config.toml
n_layer = 13
experts_per_token = 1
activation = "swiglu"
normalize_top_k = false
balance_bias = false
vocab_size = 16384
optimizer = "adamw"
beta1 = 0.95
beta2 = 0.95
train_tokens = 851200000
dataset = "wikipedia_en"
Below are experts of layer 8 (counted from 0) of a mixture-of-experts language model. Rows are named router (the router's row for the expert) and show model dimensions 128-255. Each number is 500 + 40 x the weight over its row's rms, rounded and kept within 0 to 999. Numbers have three digits each.
After each expert's rows: a language model's description of what the expert responds to; "mostly gets" lists some tokens that are sent to it at least half of the time. This comes from a sample of Wikipedia text that the model never trained on.

# expert 12
router:567480456455546527442576543473541537483562483452480530538518516442436438565518470527466482467562486494549529510466462547429483559548540460513473451478471527504558538497537534511483490531454452543470524490567473452452539547524515498526453440514521477449444543449427562480520432442479523504570497466483547510496464441448516521513553488453529434528545517520514530486552492479471451525519
Plural or suffix endings such as s, ians, ers, ics, and plural nouns in organization names such as Railway, Forces, Services.
mostly gets: "ians", " Railway", " Films", " Forces", " Sciences", " Development"

# expert 27
router:570481480472543550434535547451540565436582467481452514530532514451470487579511501539438487437517519471568541522471456513451461538508543459541443446441464537521557528472553506544468458524457477503471548520552459465468528527544538548507463474541533459489467538457453521469533456458497549497534498487468553515449467448451519541566561459470562429534561539547517561463541462495439427544532
Syllables of Chinese, Japanese and Korean names and places, such as Kwon Soon-woo, Hamano, Guangzhou, Tseung Kwan O.
mostly gets: " Tak", " Kw", " Mas", " Yam", " Tan", " Wang"

# expert 28
router:591470479452508517457589547481515542449577448510490528562534567450476479578533475512466468460514478472552558499464471530455483553551537478542474510438463541546523524497523509501460500538440420535472515524516459416459554599535538553523463467549513447432445579412440542494519472494472492506504504435467555529443471433452510512527556466469506462526512518570494528499545475500471474532536
War in World War and similar conflict words, such as conflict, crisis, invasion, month names in dates, year digits, and the piece b.
mostly gets: " War", " conflict", " war", " Act", " crisis", " Operation"

# expert 2
router:525485445445527495475543504477554537503588447445479535559530529471462479551522475551501473483511527479523542446511500535447482570533600493552475478476518543560549504431536505517458496559492443492465502550532450483485535554533558520598483486518494442481474525467442543504534473443529531469517481431480515488490443442448561535525530470462553516534536540557566528451491501534450489532506
Short lowercase pieces in the middle of words, often after an r or s start, such as arrears, vehemently, voluntarily, rudders.
mostly gets: " pre", " r", " br", " char", " sal", " har"

# expert 31
router:514465454506538516469574557453536582470574447456467497516548555482470486569521526538481459506549480442556572483502456529490474484533482452498481430456481508524529463463546536562466480496437481522478535533509485442439536510533532532551467482498544473540513508521459576477561433480487561482560490482487536519464483492466512540543545439431529449579531550560548533465508444500487472555478
Infobox field labels, section headers, and table separators or pipes, e.g. Awards, Preceded, Born, votes, and "received entry" in tennis draws.
mostly gets: " Awards", " Preceded", " votes", "|---|---|---|---|\n", "|---|---|---|---|---|\n", "|---|---|---|---|---|---|\n"

# expert 36
router:547478465465550537458522552462534540454600462474464535547537549465458462553520489549465452459530508463548533500465461543456459540533540463534453452451459545527544502453550520552467464524470476525462532546543460459448533545532532516546455461531542469462444546459461532463544452470485544469535494446474543524469449453442533538550535466473547479538533523535539538459537462511456450542532
Spaces and digits inside dates, scores and sports tables, taxonomic suffixes such as idae, inae, atus, and prepositions like at, by, from.
mostly gets: "idae", " arrived", " According", "ilis", " Rodrig", "inae"

# expert 20
router:548478465465551537459522553463534541454599461474463536547537550466458463554520488548466452459530507465548532500465461543456458540534541463534453452451458545526544501455549519551467465522470476526461531546543460459448533545532533516546455461531542469462444546459461533464545453470487544468536495447473542524469449454441532538550536466473547479537532521535538537459536461511456450542533
Assorted mid-sentence words and mid-word pieces, such as flow, gene, loss, Outstanding, plus digits and line breaks in tables and lists.
mostly gets: " flow", " magn", " Bruno", " secret", " ahead", " proper"

# expert 8
router:565442432497541531439477559480546557447595477481480531547538562466468474499525482554429440464535532500557532481500477511435439516495552449521443453443415540535560483441479568560460522526461477499446533558527466460466526552517489511514482442514545463436424540483490531465518473460479538457524507487434521484541474499475530544548517514477504463573548494534567569486537495465497477527532
Mid-word pieces like ion in disproportionate and acc-ording, plus media words such as review, episode, version, Magazine, and Japanese katakana.
mostly gets: " review", " Episode", ".m", " episode", " version", "ン"

# expert 30
router:554500466451521536426532581464524537443570458473471556514514562458485488589528498539456467438537508483575509486459442525432495521530523478531469469423430534539552521469509493535487478518478426520473562484532445419431553519544519514527467463549523495447468536467491542461532448462502519478517481451472526522446460455459555570528520431490549501510536508534530526455521470500459461534505
Pieces of Indian and Bangladeshi personal names in cast, election and film tables, such as Raj, Bh, Kumar, Sh-ob-ana.
mostly gets: " Raj", " Bh", " Kumar", " Vij", " Jay", " Gh"

# expert 19
router:563485449462551503468520510477540515492565455474452525525558531484477448544515485545463421471571545481576523529493443546488443543548507454568465464443430565490553508444561497537501439535476434535500514543543458439429525557548567506544453480513478475464493553477458520438554453484452525465494470466509519513490481496426509542565550500477489446541481522539523576475573433475477493510544
Pieces continuing capitalized names and places, such as Rockefeller, Pitchfork, P-51, National Forest, Historic Places, and "of" in Church of.
mostly gets: " Historic", "-t", "-sh", "-th", " Spacewatch", "-w"

# expert 9
router:518478479480545564490542548470511533476562472459444567531509545438476477538531527521466467432535488463530549516485439499485464524504552456514448474461477542531524479457548539511467465535481445559451547554562445464506548542532528525564480463521521464454448586485479554503545468438453555484503499478489489543500472445473515522535578432479536472552549549509518523482516459521476453531550
Main verbs and auxiliaries right after a subject or to, especially had, has, have, make, provide, often followed by been or a.
mostly gets: " has", " had", " have", " having", " make", " provide"

# expert 24
router:547473433477552512489550559446533528449579440460461528530549568462448470570523531538501447464508485450557506480456445540457440534532542463554463456432474560499551516442535524534451462553455447520471517530587463455465511535532528491549464464555549452440419527483491519467539478451457514478521467472453538505454478490464501548545535478519530459543544544555550529445550453531455451529522
Table pipes, en dashes, minus and plus signs in sports score tables, plus than, to in ranges, and the piece ab.
mostly gets: " than", " –", " Lab", " −", " addition", " +"

# expert 18
router:552447524467537549471512551454514546461583474472430539522562533488422475553498475551473485417507513421523516523471471487494458544536522478547457487482481510533520553463545554563496483480474458550480522566512440474445584514528535468561504461576540489478446558471462485469510467494475585511538506426479532538476496461472548511561514445463545478521511515552519550495544456458491401551531
Sports biography and results text, especially football after played college, plus team and league names, NFL, Harvard and table pipes.
mostly gets: " graduated", " Harvard", " Bowl", " NFL", " Coliseum", " Sox"

# expert 16
router:548465458445560515473544534489496568465568459490463530512520552518427464552538521543470478473539547469537538509476451491428451551534525464532469466440441506588548510457522509504477466533486473530456547536523463426470529587567530501535472478547560439444444514462490526469536456465460549450564496463451552533489470492460545561504541451482515513539507508562545539444534433532440415554499
Passive participles after is or was, such as used, located, situated, defined, plus closing $$ of LaTeX formulas and sentence-initial In or One.
mostly gets: " used", " equ", " located", " situated", " due", "}$"

# expert 23
router:553454451441525545478547555437534544461573465462477524551531549472421473554506493507456501462536509484533525514466482525473450536494576453547447456458456550508557509431567539514477476535481439533496506528572484451458531534513518525516424485543549484476459516468453517450528427469506554467562457439483540516473459452428537559539565493461547468546531527534531552470558445498466429550525
Word-initial pieces of German, Dutch and other European words and titles, like Sch-reiber, Ver-dienste, zu, von, Berlin.
mostly gets: " Sch", " Berlin", " von", "Sch", " Ber", " Die"

# expert 33
router:570451478429535562457527542447517562476578460492474531575511540454431475505539513541472453491538509512519527506478454508460476542517509458516468468454471530538558503441532514527487437502448438527461572529538440476496521549558505502551444451514542453474474557476472540473518474460470554448533488490471538553463465462435509530544527463426520455512518526504572547450532450495462453560536
Pipes in election result tables, such as Party | Candidate, and colons or semicolons after field labels in lists, such as District:, Conservation status:.
mostly gets: " Ind", " ind", "   ", "Ind", "     ", ".:"

# expert 5
router:567475477457588549463514569457533523459581467456476540532541546464481449554506508549464442453547485479538541502486478577488479552508511453519441437469438530533534516440552513561478495524469456538473532545549441461477536516539514520524480469512539470465485554454485546453511486478508547462541512454473534508450447466483524524544550475468537470545549545542571539467555433523460443522539
Column header words and cells in wiki tables and infobox lists, such as Name, Age, Candidate, Player, born, plus closing brackets.
mostly gets: " Candidate", " Swing", " Unknown", " Notes", "born", " Rating"

# expert 22
router:569470462456535513474494522457550535465566473478449551531549543455434501556493492530472489448529510487529520492504423585488467534523531460566456474470470530522502517455530495540490423567445451535459549551549462460505516550521492490545472460519541478497448518472474571453536468449438535446511450495491539534481486458459517526498540452441540489546541531532578564470507456505466461569528
Word starts for foods, crops and materials after and, with or a comma, such as beans, beef, salt, sugar, corn, oil.
mostly gets: " con", " food", " corn", " salt", " sugar", " whe"

# expert 29
router:544502460469524504445518571444535591463562450476441515510520550457477443520537516551491480445533540461552554477456451543460496552539521463521460415459457532568546509470527512555474502574502462497452531532512459476472539562517539538537468437532545472469453555453488544464546429465514532467529446483452510530462443461451511536544530461495543506546498540516502543498555466492450452537550
Pronouns and words in quoted speech, song lyrics and titles, such as you, we, I, 're, Yeah, What.
mostly gets: " you", " You", " we", "'re", "You", "'m"

# expert 39
router:587490472449545514454509535466522525477573483465447499528528532438439469565532477565450452420523511454507518483478458581463431539555539430514463463460476549532513530467521543571460486540454456537483532513539452464458546531539529482561455446536535504437437546438456523436578456490488532445552492468456542507459467484444567552536573500489526491511519516546546546507502455494475455551525
Occupation nouns after nationality adjectives in biographies and obituary lists, such as film director, footballer, politician, and other topical nouns.
mostly gets: " politician", " footballer", " businessman", " journalist", " educator", " television"

# expert 0
router:530477476466558529466515569467521553455580456479472557527544562426454472555501479547461452460538511434528520476471467536431466524512545428536469466445457548527544499457514526559463464491480454523440526537558462421482533538536498511537458473543524445467430534436504572453550474456497569451531496465475535531478464480457504522523515477473547451553500523530527566447544446496434442543562
Words and punctuation in biographies of royalty, nobility and knights, such as Pope, Holy, Knight, Crown, Thomas, and name fragments.
mostly gets: " Holy", " Pope", " royal", " Knight", " Thomas", " lieutenant"

# expert 4
router:499457488464493524447489510462565559492595447461488531561483507500439445533533556566490446490504514449549501458482434558457452551553554460515463412468484564558532496424510530545450440522463474519466570551524478499458485506512537530511467493523526436426466542478437542511546455480471529450523496474478555492465450412471519505550501457486493505501535547501497514479541474476470475562555
Short mid-word pieces inside Spanish, Portuguese, French and other foreign proper names, such as Cic-l-ón, Montp-ell-ier, F-ag-undes.
mostly gets: "ñ", "zz", "uj", "err", "ff", "ld"

# expert 34
router:548478467465550538460521552462533539456599461474464533548537548468457462552519487549461453459531508463548532501464461544454457539534538463535453453450460545526543499455549519553464465522470476524462530546544460460446533544533534517547454461530543468463443546460461533462546452470486544468538494445473543524471450453441532538550535466474547480538533522536536538460537462512455448541533
Pipes, spaces and hyphens between numbers in sports statistics tables, plus However, coordinates and U.S. in venue listings.
mostly gets: " However", " Kitt", "apo", "}\n", " arrested", " hp"

# expert 7
router:548479464464550536457522553462534541455599461474464535546536549466459461554520489548465452459531508465548533500466462543456458540534540464534453452450459545527543501455549520552466465523469476526461531546544460458447533545533532516547455461530543468462444546459462533464546451471486543470535495448474541523469449454441532537550537466473547480537532521534538538460536461511456450542533
Coordinate symbols and digits (°N, ′, ″S), table pipes and list dashes, taxobox words like Insecta, Class, and CJK/Thai byte fragments.
mostly gets: " Insecta", "″S", " Arthropoda"

# expert 15
router:536483477443541518452500536484537513467576477493455522512543568471436464568486527512460478476547545491568526501467454529452477532528551484504444488455451529518535506477497507522466488537462469553467545551582474439487550528513519512515433507532540487449456561483481533481572421444545532498537504465474520502476476438491533510546538455482535504535528521545519536466522463483440435549558
Name fragments after an initial capital, especially Slavic or accented names like Vadym, Máel, Zhukovsky, Kate, Ivan, and Chief.
mostly gets: " Š", " Chief", "á", " Kate", " Pet", " Ivan"

# expert 25
router:568510483485517521434491554487543537465587471528456535536556494474448453522518473531459460482519487433549499509470436557458481510552554480523445456442447552543518447468562539560491485517451505551469534567514483469474519524483543500526422425565495465409434497466453522455520427415469515504517462421411494527456458457498572552547519485502564480519493511535559528490542439492430475537547
The century pieces 20 and 19 at the start of years, and short inner word pieces like ec, ic, Mac, Luc.
mostly gets: " Mac", "ec", " Luc", "20", "19", " mac"